Weights of a small mixture-of-experts language model, trained from scratch on English Wikipedia.
Size: width 384, 52.9M parameters.
Experts: 20 experts in each of 12 layers, 96 SwiGLU neurons an expert, 2 picks a token, a shared expert of 448 neurons.
Training: a variant of SOAP for the experts, 442M tokens, 5898 steps.
Below are experts of layer 5 (counted from 0) of a mixture-of-experts language model. Rows are named router (the router's row for the expert), down (a neuron's output weights, with its number) and show model dimensions 96-191. Each number is 200 + 40 x the weight over its row's rms, rounded and kept within 0 to 999.
Before each expert's rows: "comes before" lists some tokens at least twice as common just after its tokens as in all text. This comes from a sample of Wikipedia text that the model never trained on. Tokens count by the router's weight.

# expert 5
comes before: "\n\n", "\n", "- ", "The ", "==", "In "
router,211,216,171,154,152,229,223,140,215,239,223,250,131,164,247,163,218,193,148,160,188,145,173,218,217,163,145,231,200,157,264,208,149,223,183,178,194,123,208,302,161,213,233,155,202,203,132,146,234,234,171,173,191,188,164,245,192,183,192,205,168,201,233,204,78,239,149,229,119,188,167,149,222,218,185,258,179,202,234,188,212,207,214,228,236,149,211,203,267,264,224,240,227,181,171,233
down0,226,207,147,156,196,215,138,233,193,218,218,171,192,170,215,119,130,179,289,188,117,202,172,196,233,217,185,159,177,188,194,163,143,180,237,218,270,197,179,163,177,213,170,179,234,209,223,217,141,182,237,198,279,202,243,229,162,151,189,241,146,175,240,244,167,146,279,180,194,217,133,176,154,229,194,131,216,156,200,247,230,169,204,197,183,180,181,183,171,212,150,291,192,178,323,165
down1,192,156,258,173,202,206,296,184,203,267,178,160,186,210,251,285,177,206,192,205,207,140,230,182,264,238,147,146,273,276,208,235,194,206,181,166,190,212,184,179,216,210,143,239,290,147,215,130,121,191,197,177,269,137,188,189,204,199,152,185,195,148,242,237,170,174,243,187,177,213,287,191,290,274,172,142,197,207,159,213,182,235,276,191,143,218,210,177,197,178,152,161,209,213,187,209
down2,173,200,241,155,216,217,173,115,265,259,172,144,165,251,138,242,249,194,216,250,134,124,281,213,174,238,168,206,157,141,126,190,168,274,165,194,235,206,189,252,216,190,258,187,276,208,175,200,183,236,198,147,234,248,196,194,144,149,157,217,291,184,262,187,200,179,230,232,130,201,172,205,202,232,239,254,201,225,216,214,198,193,285,190,202,136,207,175,281,180,238,165,242,297,176,189
down3,214,246,252,215,194,232,173,231,248,178,235,163,210,167,180,198,256,195,203,244,192,161,229,229,270,135,199,190,237,207,260,319,209,165,235,99,167,225,261,250,147,168,117,181,256,180,123,195,206,179,196,267,236,196,132,232,207,210,289,168,214,156,202,123,181,222,168,226,224,221,122,127,188,189,173,181,202,205,191,219,198,153,153,205,249,215,184,241,209,166,168,208,154,160,206,229
down4,216,178,112,180,183,185,205,192,254,212,223,207,178,173,170,232,240,175,216,222,254,169,212,231,192,243,171,186,188,187,163,171,186,148,230,194,121,125,168,157,183,202,227,128,175,264,132,217,204,191,205,236,216,194,220,156,239,216,178,227,203,210,208,212,250,255,164,202,239,175,224,213,269,181,194,190,133,161,186,179,214,218,175,227,200,217,215,133,205,176,255,209,266,174,157,194
down5,205,231,235,138,160,241,186,161,220,191,236,144,188,196,240,242,173,212,223,156,187,240,219,192,165,265,205,161,258,276,166,243,200,187,180,224,196,245,177,224,195,186,189,249,205,260,212,179,208,237,257,182,151,196,211,165,160,206,256,104,236,224,250,194,219,246,233,222,198,230,256,254,201,170,300,157,167,231,239,127,149,231,214,217,254,158,199,186,254,129,218,213,168,222,123,236
down6,213,128,178,229,197,201,226,281,210,200,142,128,203,245,215,167,159,206,218,192,133,210,180,196,158,192,279,183,188,138,155,232,227,187,163,225,262,142,211,201,227,195,170,215,173,115,232,179,236,215,165,168,193,209,174,227,224,209,147,206,181,216,168,232,175,228,191,236,148,188,208,228,173,147,221,260,183,147,157,226,166,218,233,149,165,228,139,247,237,207,215,114,197,283,176,155
down7,209,256,189,189,160,212,176,190,256,238,155,213,128,297,199,208,230,176,280,279,235,223,246,189,152,211,204,182,223,209,196,210,171,223,184,249,456,169,165,254,282,230,214,210,238,128,237,309,217,235,158,232,177,166,186,191,221,188,150,227,205,157,244,134,158,233,184,230,152,120,217,217,168,227,206,182,175,233,209,123,269,214,200,216,181,197,189,157,226,220,163,284,248,202,213,174
down8,192,212,190,128,217,114,159,150,256,257,193,216,241,176,196,208,185,234,216,211,265,204,177,245,158,184,193,172,207,231,116,218,288,178,176,198,230,160,185,190,212,212,123,209,256,318,231,198,196,242,170,148,144,132,128,174,186,246,226,228,260,196,256,263,276,178,176,288,197,257,218,213,223,209,242,189,203,135,192,181,256,231,234,200,180,205,225,166,178,198,235,168,248,227,226,144
down9,218,223,245,247,173,288,233,243,134,200,221,241,199,192,229,231,220,172,126,154,250,239,191,174,199,243,163,148,226,230,172,132,225,155,284,171,147,243,148,175,219,160,185,226,215,195,233,182,137,207,153,219,191,194,203,236,126,142,143,208,241,180,178,239,253,181,202,223,242,268,216,199,234,204,206,147,176,191,224,183,147,195,229,234,223,225,154,188,141,207,239,225,224,141,245,152
down10,243,265,216,268,183,169,237,178,178,205,156,267,191,211,207,198,160,173,175,263,194,169,182,255,180,157,201,226,185,181,241,188,232,125,181,201,197,161,176,201,241,177,146,223,186,211,184,162,206,161,186,132,222,177,189,176,247,122,213,267,204,307,234,153,102,196,203,134,203,160,175,222,215,126,109,167,184,246,228,200,174,163,188,161,268,168,234,184,211,222,193,156,200,273,185,198
down11,174,208,194,194,257,92,236,201,267,187,212,193,150,228,187,203,223,200,177,226,176,249,176,278,190,208,236,254,242,217,234,224,125,216,196,128,112,173,251,159,169,176,163,245,216,255,252,222,199,202,126,202,118,115,159,219,206,196,188,238,193,186,269,173,284,129,267,206,204,181,157,189,173,197,156,158,182,182,250,204,155,150,156,204,231,269,218,151,196,150,157,228,139,187,206,215
down12,199,149,231,255,129,153,206,220,187,212,207,252,280,147,258,176,193,223,245,217,159,215,212,249,191,207,172,155,193,182,224,239,195,253,244,205,221,213,191,98,180,149,222,204,196,92,191,182,166,218,199,177,269,200,230,180,184,186,257,173,169,153,268,237,218,214,182,132,204,202,199,194,196,255,198,151,231,235,191,190,211,126,238,164,172,168,212,85,162,271,190,187,225,149,177,172
down13,184,207,166,167,201,197,205,185,181,139,255,237,168,209,277,206,176,207,244,210,159,127,262,238,201,249,161,225,247,182,177,174,194,184,236,181,209,194,190,220,207,212,168,198,90,172,192,205,228,172,184,196,185,216,212,162,194,280,230,229,214,200,276,177,165,247,143,193,234,239,158,112,151,165,226,297,269,187,163,157,190,212,183,119,198,197,143,191,137,173,261,201,179,190,167,150
down14,177,169,115,164,224,207,142,110,192,257,187,208,219,113,285,186,191,214,195,275,160,228,146,258,160,251,189,144,185,181,207,161,245,127,226,209,232,166,178,236,208,173,151,154,144,230,221,253,183,173,203,217,206,194,118,181,135,192,196,176,197,195,159,141,230,178,187,208,207,225,180,230,100,203,206,234,174,241,195,225,199,211,197,85,266,213,223,239,186,155,112,141,189,192,196,153
down15,163,232,194,179,271,236,218,193,232,271,202,192,229,163,212,170,227,211,224,190,284,188,171,183,177,257,273,198,175,201,170,148,158,235,220,222,264,237,189,187,267,249,265,241,163,175,183,178,197,213,132,209,245,214,205,183,228,146,165,195,255,161,175,214,248,161,164,194,242,174,180,178,253,150,203,247,254,188,167,197,179,164,213,216,279,193,204,191,154,152,268,183,253,124,188,224
down16,271,229,226,229,211,188,267,200,213,244,156,184,203,228,226,252,136,169,150,219,118,163,196,189,217,144,198,152,194,191,174,189,159,212,201,209,168,160,242,187,231,210,131,208,194,126,209,175,230,240,106,210,169,161,229,170,260,225,187,240,220,166,220,146,247,252,240,180,161,238,223,146,197,236,198,154,156,270,206,194,106,162,187,157,174,179,247,205,185,193,163,181,236,191,273,171

# expert 9
comes before: ", ", ". ", "s ", "'", "′", "; "
router,189,263,163,158,170,213,204,157,155,250,244,200,221,192,152,191,192,259,141,200,242,230,235,169,178,163,193,229,301,229,167,152,208,253,170,129,203,203,214,217,163,216,204,172,201,235,160,242,224,212,197,185,143,190,175,198,263,155,201,211,161,184,195,110,204,193,134,184,165,181,268,206,192,221,218,219,169,96,173,140,224,166,173,246,175,200,248,198,183,269,209,217,222,245,251,220
down0,164,161,181,188,213,227,129,199,203,284,192,173,257,232,190,261,208,192,154,226,144,203,237,145,189,200,176,188,137,205,218,157,199,209,189,154,242,213,202,233,220,225,109,158,223,125,206,190,159,248,222,224,220,128,156,232,105,180,106,210,182,215,199,205,200,190,238,198,189,226,200,230,205,301,247,178,165,237,235,243,179,230,292,214,134,148,192,193,210,216,153,219,175,155,166,173
down1,227,183,187,237,158,162,226,150,156,216,225,185,188,250,216,150,213,141,242,184,171,268,231,206,222,199,224,202,159,164,241,208,179,137,228,148,215,166,165,226,237,182,243,188,118,211,270,230,191,151,171,139,164,185,181,176,98,242,233,239,189,150,156,167,249,152,239,187,248,164,154,161,220,168,149,196,257,237,255,158,244,151,186,162,193,166,209,205,240,154,245,202,201,240,228,187
down2,180,166,157,195,165,191,183,203,229,148,194,262,249,199,197,186,207,252,162,187,180,177,297,186,163,95,249,133,221,231,252,214,212,232,212,311,210,219,188,235,171,146,208,223,198,186,230,114,243,224,219,141,171,237,197,173,197,225,281,209,244,189,156,216,231,188,155,223,172,185,215,178,225,256,197,130,187,225,286,206,248,176,212,208,264,196,159,186,244,275,159,143,211,124,177,250
down3,201,188,222,165,211,168,196,242,146,201,133,208,201,189,237,239,182,221,183,179,181,208,216,167,209,206,211,211,246,311,208,188,179,140,171,182,237,193,173,228,227,221,207,236,253,191,268,222,212,168,184,203,170,231,307,164,188,195,199,237,286,177,179,245,205,241,188,170,164,220,187,190,116,244,184,187,129,176,257,172,154,160,164,200,193,171,228,217,173,143,252,224,160,171,200,229
down4,215,185,224,252,196,154,288,231,161,227,172,200,265,215,138,145,216,212,197,183,168,199,158,255,206,284,185,192,202,260,164,225,182,235,232,236,204,205,209,157,238,212,142,168,233,240,213,180,134,156,254,224,201,92,188,185,211,177,149,214,164,211,253,217,215,146,231,231,199,270,217,193,193,193,189,154,230,215,215,212,205,190,267,158,179,204,192,236,172,264,221,178,227,138,164,255
down5,191,217,242,174,292,189,241,227,179,202,153,186,235,182,185,180,206,192,242,173,137,159,192,209,167,91,223,214,194,150,162,141,206,197,242,256,164,254,256,194,221,204,260,191,158,164,188,135,143,213,212,155,179,165,194,208,127,195,255,167,177,248,174,255,282,198,281,221,207,159,223,268,162,189,201,203,125,143,167,214,180,189,156,138,175,279,256,158,210,174,156,232,248,207,91,157
down6,274,183,182,134,221,143,179,186,135,217,155,180,207,200,238,241,150,182,175,194,164,209,222,265,198,157,176,190,247,199,189,295,173,201,234,200,231,198,151,121,125,197,216,125,157,169,238,205,271,261,145,158,216,191,181,205,257,143,230,203,162,190,233,232,183,164,161,206,226,104,214,234,251,223,241,192,200,189,186,167,173,250,176,276,252,223,170,257,207,158,239,176,192,204,288,179
down7,201,219,202,131,241,149,211,269,164,223,204,170,200,172,187,185,297,153,182,244,244,172,182,190,187,204,255,301,153,222,241,160,211,231,241,200,192,246,215,262,72,284,168,224,146,201,221,169,205,226,168,256,230,223,175,150,191,281,182,189,175,200,186,132,256,201,134,134,242,271,181,218,150,267,162,124,158,190,197,222,175,185,193,163,224,202,284,224,141,205,200,250,221,200,213,117
down8,251,221,143,220,200,162,159,198,213,239,214,230,174,162,151,183,156,206,226,155,232,220,210,247,185,143,187,207,186,253,125,196,269,170,176,267,220,208,186,162,195,172,202,114,243,228,239,197,244,153,241,200,245,164,180,229,179,211,232,206,215,140,239,152,145,200,275,219,135,167,134,112,222,259,260,187,202,173,154,181,199,106,113,185,156,188,184,165,195,190,258,225,257,178,204,185
down9,145,238,118,226,219,153,249,216,278,195,248,258,201,157,156,212,191,199,223,218,214,198,248,219,202,220,198,211,241,167,125,228,191,120,148,215,145,180,201,152,153,174,238,140,150,213,153,235,233,173,209,218,178,240,105,231,235,144,238,182,234,242,189,202,216,216,174,159,247,195,220,209,215,134,171,254,174,143,220,231,222,137,200,267,210,178,212,168,175,242,186,214,264,214,156,231
down10,188,219,197,207,202,222,140,165,144,175,165,177,271,271,196,280,168,148,114,204,180,205,163,263,237,212,176,220,219,206,248,172,87,256,172,208,192,260,178,189,193,281,207,139,228,253,213,179,190,212,214,123,229,240,170,268,137,148,192,203,156,158,223,210,230,206,214,138,232,207,169,138,201,162,146,122,189,207,179,199,152,202,156,221,232,250,216,212,179,194,174,103,129,200,204,225
down11,229,195,154,136,146,215,171,179,253,228,141,198,135,201,162,137,192,198,218,137,188,250,111,103,264,165,225,274,258,182,224,219,132,196,165,222,166,200,195,145,183,173,190,160,209,237,211,188,170,141,187,184,266,208,232,213,160,208,194,197,243,238,171,218,250,168,199,145,185,264,207,149,151,220,124,208,161,238,222,179,184,234,171,212,218,238,226,194,184,180,180,218,151,204,197,202
down12,182,216,241,169,294,168,179,228,240,264,211,202,168,206,238,230,212,303,267,193,209,222,261,201,230,189,240,185,220,205,169,211,199,244,214,218,249,189,194,271,219,115,149,302,239,194,201,215,199,214,241,205,229,217,132,224,161,186,182,197,174,150,227,150,153,232,241,161,195,177,144,214,202,123,192,222,162,279,225,211,181,153,214,187,301,238,149,279,202,167,139,228,202,189,194,188
down13,223,164,147,234,219,126,208,219,185,142,205,201,209,193,197,293,164,227,217,154,199,196,201,209,223,250,196,134,240,208,195,164,115,178,306,239,97,256,166,196,243,194,111,160,187,260,256,166,238,217,178,184,211,250,213,188,281,189,202,185,229,157,227,207,201,210,158,195,114,208,176,132,237,74,260,274,222,187,224,264,282,206,212,233,257,203,203,197,248,203,175,232,188,199,107,238
down14,225,149,161,269,166,201,182,206,216,135,232,198,252,243,178,199,197,257,231,145,221,192,172,265,162,235,96,235,80,192,221,221,235,219,256,152,179,187,199,206,195,222,153,153,207,145,242,190,185,236,172,170,116,159,154,233,166,151,199,158,154,242,163,258,204,261,185,218,233,196,263,138,214,227,194,196,175,241,224,142,232,175,231,143,167,244,151,172,207,220,248,270,162,230,134,205
down15,229,214,201,224,203,242,171,181,162,141,200,204,210,163,263,124,247,217,260,175,253,206,196,208,217,167,183,185,267,187,208,132,172,211,275,168,165,213,196,185,181,232,191,166,190,189,165,226,192,177,291,219,171,192,184,193,155,223,130,212,165,179,146,178,141,214,228,156,156,192,197,223,242,260,228,193,251,206,221,164,194,205,190,192,263,131,287,249,232,119,243,168,144,236,199,272
down16,195,243,141,177,227,314,166,235,203,133,299,210,165,186,170,166,162,163,237,241,219,202,118,158,150,259,245,196,199,197,104,235,182,182,147,193,107,113,242,165,242,197,209,162,175,269,101,273,188,147,229,157,315,158,172,206,198,196,212,241,254,175,168,219,146,229,230,145,201,199,266,173,163,207,155,148,229,149,255,185,230,175,203,240,228,237,220,208,185,125,212,210,122,149,172,223

# expert 7
comes before: "| ", "- ", ",", "th ", "–", "years "
router,162,198,167,196,203,246,163,173,168,249,246,247,174,250,279,196,206,209,191,205,147,107,191,173,182,183,193,269,196,111,257,170,188,232,173,170,130,140,254,251,216,174,214,175,198,223,175,223,221,243,161,178,164,218,169,183,198,178,260,252,171,196,227,197,91,230,173,245,145,216,173,199,182,241,180,243,167,188,176,173,163,261,201,223,208,196,245,221,224,218,244,245,138,198,198,266
down0,248,259,217,226,170,255,163,284,193,254,168,242,189,199,231,141,204,261,252,221,155,196,218,239,173,274,245,217,191,164,251,224,191,199,190,149,232,257,198,177,202,133,158,210,198,226,213,180,215,178,226,192,187,153,194,173,270,156,223,189,187,179,219,199,229,238,167,214,284,284,229,141,203,200,180,211,254,134,231,245,177,223,103,240,241,212,148,198,213,184,179,167,282,215,186,227
down1,204,252,189,220,192,188,184,208,202,171,140,201,230,214,131,209,191,199,259,181,280,186,215,196,191,184,214,190,256,273,187,194,244,218,185,211,192,186,149,175,227,177,128,146,170,220,208,233,204,141,162,152,186,134,227,132,205,193,235,259,157,212,295,286,209,267,204,153,201,174,197,204,234,241,286,177,248,180,172,192,208,153,148,219,237,199,209,248,189,219,79,232,240,177,184,172
down2,258,229,235,241,219,216,181,155,186,163,133,136,227,197,186,292,189,229,206,184,211,211,223,229,187,247,179,162,238,204,222,212,215,132,231,201,215,191,180,231,234,210,234,245,213,232,213,192,191,175,171,222,150,174,260,186,179,202,262,212,190,194,197,236,197,203,159,118,234,188,317,216,172,213,236,111,270,249,256,132,156,258,236,169,175,214,205,156,207,214,95,171,151,231,288,163
down3,220,175,277,170,229,220,194,165,255,220,245,182,207,171,217,243,186,199,237,194,180,256,170,180,183,296,163,240,204,237,123,171,232,193,124,118,212,228,264,191,204,205,244,276,126,206,114,161,169,224,174,221,289,193,171,231,270,244,228,204,181,212,168,168,221,306,220,234,230,247,197,269,143,217,179,197,251,203,237,245,216,285,159,255,211,203,203,253,207,227,250,268,200,221,203,194
down4,146,175,250,221,170,173,209,212,103,99,232,220,191,202,186,108,188,242,212,202,212,241,191,225,192,167,206,217,176,158,216,109,235,207,166,187,191,186,218,179,137,277,202,236,233,194,191,190,235,228,286,182,146,239,169,133,217,124,192,250,237,169,224,147,190,169,184,223,217,254,277,195,243,205,163,187,169,192,141,212,219,209,166,245,238,96,196,175,285,194,239,225,179,149,154,198
down5,105,175,189,171,162,236,195,181,182,207,203,190,218,256,226,113,240,183,182,222,235,225,233,233,185,135,223,203,231,216,226,185,186,145,186,195,155,234,149,224,185,198,294,188,166,138,255,271,157,215,169,157,205,214,223,284,150,174,205,228,179,244,263,236,216,193,219,267,168,203,178,243,189,157,189,226,148,191,188,234,206,150,157,162,223,214,235,292,238,208,199,147,181,240,224,165
down6,195,284,223,144,130,196,253,266,162,217,184,193,207,151,253,173,182,188,171,67,219,186,160,131,179,177,198,263,122,153,150,236,194,154,228,251,212,202,209,256,209,169,246,125,203,270,195,217,204,129,249,241,178,218,177,154,136,164,207,168,222,294,278,174,199,254,208,213,197,254,280,286,218,154,182,254,255,220,174,79,191,185,252,222,143,228,232,224,188,186,214,172,243,225,176,220
down7,220,212,185,208,224,193,104,212,230,210,222,235,202,150,182,147,141,205,198,201,260,217,256,225,226,227,228,237,185,210,209,201,178,212,225,195,218,206,149,172,145,271,201,255,159,221,155,134,144,208,222,265,199,161,167,155,135,224,194,234,219,211,237,103,241,160,222,183,189,173,184,197,217,169,198,180,226,145,181,198,218,144,248,248,229,206,280,221,192,209,246,128,188,199,168,179
down8,180,177,182,198,235,185,252,144,214,275,178,141,231,222,174,141,218,297,199,284,219,211,135,166,216,183,151,187,180,237,237,165,176,212,199,139,258,204,205,225,294,181,222,170,169,202,217,199,232,199,173,238,182,261,113,202,190,267,233,196,148,227,164,243,140,198,247,186,226,171,259,118,194,248,191,201,192,245,170,173,189,270,260,160,108,172,107,168,209,170,196,263,140,193,250,162
down9,180,153,225,192,295,241,218,217,253,174,268,194,154,166,175,140,163,193,191,165,152,245,253,237,167,167,197,170,169,161,201,168,242,105,173,203,245,177,217,209,179,80,222,196,239,224,216,217,191,225,152,235,176,199,228,213,253,213,169,192,122,194,220,217,168,206,201,225,162,224,197,254,185,217,242,257,211,207,212,241,203,231,177,230,250,228,189,208,154,164,299,227,208,270,189,159
down10,211,177,240,174,237,249,278,201,232,92,263,171,180,156,166,187,216,171,199,270,210,249,243,205,219,172,214,176,152,219,169,218,205,208,233,115,249,210,208,242,138,171,184,127,192,245,219,146,169,209,161,274,212,193,183,191,167,175,234,182,220,207,226,172,295,206,227,176,216,147,186,208,80,215,210,281,263,196,208,175,204,124,209,188,140,174,184,248,204,208,214,214,270,127,272,163
down11,219,133,213,250,173,293,230,192,171,177,246,211,191,145,195,165,252,171,232,164,175,192,164,199,209,187,173,155,197,164,210,144,141,227,230,160,245,220,180,155,178,237,170,183,222,195,204,136,162,186,220,198,357,171,128,260,205,200,268,204,167,246,183,161,270,254,243,275,319,258,180,197,199,192,228,161,206,155,223,197,198,188,180,194,163,229,277,162,170,255,166,257,240,120,236,228
down12,266,261,229,109,231,184,200,194,277,168,212,262,138,237,147,273,227,121,187,166,119,183,235,144,186,153,222,177,255,232,150,182,226,224,198,204,139,207,232,161,181,174,260,150,154,124,213,212,221,187,254,155,251,188,107,229,257,169,192,215,249,243,237,181,179,219,241,227,156,229,217,163,206,182,189,215,186,207,159,206,205,158,186,207,208,182,103,267,166,203,267,154,168,192,218,128
down13,105,204,241,101,203,216,136,155,223,170,130,218,154,170,196,199,183,182,138,110,99,232,181,172,168,200,238,297,150,273,192,260,212,176,242,175,135,280,207,225,243,187,220,224,202,163,164,298,252,181,179,118,210,193,220,263,163,154,240,257,184,171,134,148,136,183,235,235,233,166,247,210,211,221,168,206,221,156,183,240,155,195,181,247,229,214,183,251,154,245,200,183,214,205,219,230
down14,300,176,242,205,155,200,191,239,247,139,169,239,237,206,204,155,166,228,186,111,185,196,205,148,241,198,182,238,174,199,189,173,186,274,204,243,176,195,214,222,242,195,199,223,186,220,191,246,227,215,230,118,191,211,147,229,207,184,197,187,159,250,214,191,269,257,218,165,123,241,233,197,234,171,198,209,161,151,241,197,192,237,174,190,235,158,217,185,118,153,106,155,195,217,204,198
down15,174,187,202,236,205,214,236,264,283,197,144,193,169,163,222,146,257,159,129,197,179,218,178,188,132,201,238,223,195,235,230,222,245,206,158,194,218,196,172,186,237,207,213,211,215,176,156,165,206,228,175,234,141,168,188,227,183,164,172,188,200,209,184,206,135,208,183,142,223,247,168,242,157,178,215,210,146,209,257,254,113,238,224,237,206,234,211,228,198,233,205,216,223,233,159,240
down16,165,247,216,259,217,301,164,196,170,190,201,191,251,274,235,260,222,224,170,174,201,204,137,115,169,182,247,221,181,160,113,172,250,199,199,224,228,223,219,210,189,230,220,175,209,223,192,253,75,222,258,237,148,141,196,193,155,123,161,222,232,124,212,280,260,195,230,254,206,147,155,233,194,217,266,159,246,174,213,127,219,170,178,213,145,173,199,218,212,147,183,166,180,152,235,158

# expert 4
comes before: "the ", "a ", "his ", "this ", "its ", "201"
router,175,204,173,195,146,268,179,200,161,200,228,250,167,249,208,154,109,210,161,171,107,154,155,191,196,204,147,238,158,125,226,171,195,212,166,161,175,150,247,263,160,175,251,143,205,218,182,209,268,217,149,170,193,188,173,188,243,180,234,221,140,229,279,177,154,229,219,220,218,197,171,161,214,119,167,181,157,145,226,150,178,269,123,204,219,145,246,222,239,220,215,259,142,208,249,283
down0,259,133,240,184,171,246,149,131,121,208,233,189,187,275,219,244,168,214,242,190,161,207,219,220,205,200,222,203,164,126,242,236,178,184,193,236,216,201,207,223,186,167,232,203,174,183,196,214,248,197,310,220,178,173,203,127,205,145,202,193,213,209,271,276,212,192,274,244,204,269,192,179,180,237,202,163,144,217,252,221,126,196,202,215,212,229,133,192,272,245,254,207,200,243,229,235
down1,210,192,187,279,252,151,214,180,305,256,208,217,209,201,130,184,186,171,163,176,158,189,230,201,221,211,171,203,154,164,201,196,239,186,222,175,161,167,234,233,246,228,191,175,202,222,210,238,227,244,163,227,162,209,210,220,203,173,125,155,154,199,228,267,138,87,191,178,210,178,142,178,225,215,204,259,200,190,286,174,182,270,225,165,214,192,253,258,202,191,124,194,214,181,223,236
down2,113,169,192,135,242,190,248,235,193,285,232,237,207,238,157,264,162,222,270,207,218,203,252,262,138,141,224,236,217,228,185,204,217,201,185,147,158,209,222,205,245,251,170,182,180,229,172,205,141,192,143,257,156,143,221,152,244,172,281,249,202,193,175,148,179,203,250,208,252,127,206,207,280,225,190,131,183,204,171,190,152,196,207,291,143,233,170,253,217,153,270,217,167,170,138,207
down3,242,119,217,126,194,236,186,234,122,281,211,206,179,214,199,177,214,224,231,190,219,206,193,192,197,224,210,242,203,229,218,163,219,209,211,225,221,175,164,271,228,151,241,226,213,190,209,218,175,260,256,258,168,172,186,195,230,180,199,127,175,189,163,238,45,223,207,177,161,230,213,169,225,173,200,244,129,258,228,232,217,207,231,211,270,220,155,188,192,152,258,215,223,225,142,188
down4,220,208,229,242,192,185,149,136,138,118,298,135,190,107,255,133,231,208,222,262,211,162,180,187,200,169,269,163,185,194,229,177,238,239,221,203,97,207,215,173,212,203,184,167,218,178,209,183,191,225,248,224,162,175,264,209,234,215,252,206,222,199,200,190,226,142,180,200,181,248,191,220,173,160,67,188,160,251,195,231,201,100,179,214,247,228,148,205,200,254,176,243,208,205,155,157
down5,202,161,191,221,260,146,256,148,156,189,225,196,237,171,180,225,223,154,164,223,243,248,221,239,217,169,156,203,231,167,191,139,201,138,192,235,220,183,259,184,126,197,182,219,175,177,225,165,267,240,151,166,129,141,128,228,206,197,195,196,198,202,140,252,207,149,174,116,195,192,281,276,226,160,145,145,160,211,244,221,261,166,198,198,189,227,189,185,181,208,138,209,203,154,233,224
down6,202,167,172,187,172,174,245,225,255,154,164,197,181,193,196,295,208,225,237,287,239,216,158,257,148,148,125,204,172,225,144,217,247,208,257,264,132,190,214,111,230,195,229,195,196,214,134,229,188,184,178,138,123,226,217,205,209,162,204,144,192,184,206,290,182,164,259,125,175,173,247,145,281,211,249,224,224,88,207,294,169,184,171,209,176,279,216,309,157,165,244,174,168,223,227,176
down7,130,201,279,222,168,170,123,132,269,191,217,228,146,177,211,192,208,136,177,189,251,221,184,159,168,281,174,208,198,189,166,261,274,125,214,225,248,280,220,154,239,160,194,172,238,274,199,184,193,171,203,176,181,229,257,211,156,238,170,194,218,178,193,178,253,229,189,216,245,184,235,239,151,178,206,198,234,97,224,245,216,198,153,138,233,214,211,177,258,196,197,185,170,276,243,173
down8,129,159,180,218,239,176,162,247,183,188,239,172,259,107,259,131,161,250,142,238,155,177,200,263,177,190,173,286,281,212,177,246,165,187,160,184,316,203,189,245,200,261,231,190,155,176,205,155,230,169,173,238,202,154,193,166,245,169,242,242,146,191,182,185,211,144,229,201,164,174,159,241,207,191,175,188,174,172,126,249,208,155,227,252,291,166,248,196,285,267,279,256,219,186,245,222
down9,198,184,218,242,177,255,187,175,232,225,202,189,195,162,158,182,274,264,197,179,179,225,221,228,258,257,232,210,221,198,191,257,233,208,173,170,299,187,314,231,240,208,139,230,175,209,154,257,198,190,189,261,237,224,240,222,227,173,154,202,218,251,170,201,228,227,201,193,186,283,280,176,176,108,222,167,148,257,169,206,189,185,209,186,233,136,219,238,177,249,277,187,287,170,191,167
down10,211,179,192,248,177,218,207,141,261,165,157,113,228,190,167,228,263,214,171,230,248,196,172,209,170,180,269,166,127,193,201,180,217,198,262,172,243,171,237,189,157,84,123,155,187,221,197,228,200,136,251,167,149,276,109,241,192,119,174,134,246,244,218,247,211,233,183,265,156,166,171,179,230,163,241,229,242,142,234,214,160,290,242,137,141,255,160,169,211,204,215,218,188,161,176,225
down11,64,207,252,175,171,179,158,155,167,262,262,263,167,201,257,179,244,187,177,130,157,158,156,169,166,167,197,180,246,216,159,234,203,238,165,189,205,192,199,188,214,206,205,260,181,222,177,214,261,167,222,263,223,162,174,168,198,155,214,185,167,209,138,189,194,166,199,231,177,191,205,227,180,211,154,211,179,209,204,256,210,155,149,225,263,132,183,287,212,168,214,161,138,260,235,196
down12,225,179,147,207,180,230,197,255,260,182,232,199,228,158,216,208,203,187,241,227,154,145,214,218,188,209,222,136,135,242,187,225,155,179,240,236,223,220,203,166,217,207,223,182,179,152,247,260,214,178,166,216,216,170,226,167,259,168,185,239,175,85,123,277,232,201,236,129,153,225,156,265,168,251,191,177,217,188,192,187,227,191,174,111,186,182,197,242,244,201,160,146,192,215,171,213
down13,241,248,167,194,204,142,154,195,183,238,231,163,192,159,150,274,190,226,299,241,207,227,304,209,159,259,145,207,240,226,224,167,192,135,182,208,297,209,218,209,123,160,237,176,176,139,172,229,201,193,185,173,199,105,166,234,234,213,161,202,116,188,157,108,233,187,194,202,284,115,168,134,207,158,221,186,287,167,195,260,242,175,173,164,232,202,255,230,148,277,136,194,137,202,268,239
down14,185,166,216,241,238,176,207,257,175,207,274,161,115,147,138,242,181,171,198,269,162,149,178,231,227,192,186,124,216,154,169,116,182,128,171,166,238,151,195,246,224,277,124,165,311,232,205,194,187,220,214,218,263,216,193,220,253,201,124,205,204,137,219,196,150,227,191,197,185,244,126,197,185,217,271,244,174,202,175,213,177,190,178,154,280,235,160,148,219,182,244,151,228,249,162,208
down15,256,209,268,162,236,157,255,261,229,212,175,221,157,230,200,210,145,165,200,298,212,280,280,145,217,235,231,285,169,220,149,233,199,212,192,257,279,250,155,209,184,171,224,210,242,165,207,190,229,228,153,153,176,194,192,187,208,207,235,263,165,236,226,202,211,238,201,182,166,208,204,136,224,247,147,165,205,239,115,127,252,140,227,181,165,112,218,222,198,208,177,182,219,191,155,241
down16,187,220,129,208,221,164,204,128,231,182,227,144,212,198,238,234,210,212,183,112,125,131,175,188,245,195,278,214,222,251,238,129,301,227,163,204,205,191,167,204,213,91,189,145,186,204,193,145,290,149,223,144,227,185,278,130,173,207,203,151,209,274,185,240,185,186,173,243,133,212,235,217,168,178,166,199,201,232,214,204,195,217,191,168,142,146,206,256,237,202,148,252,135,179,168,190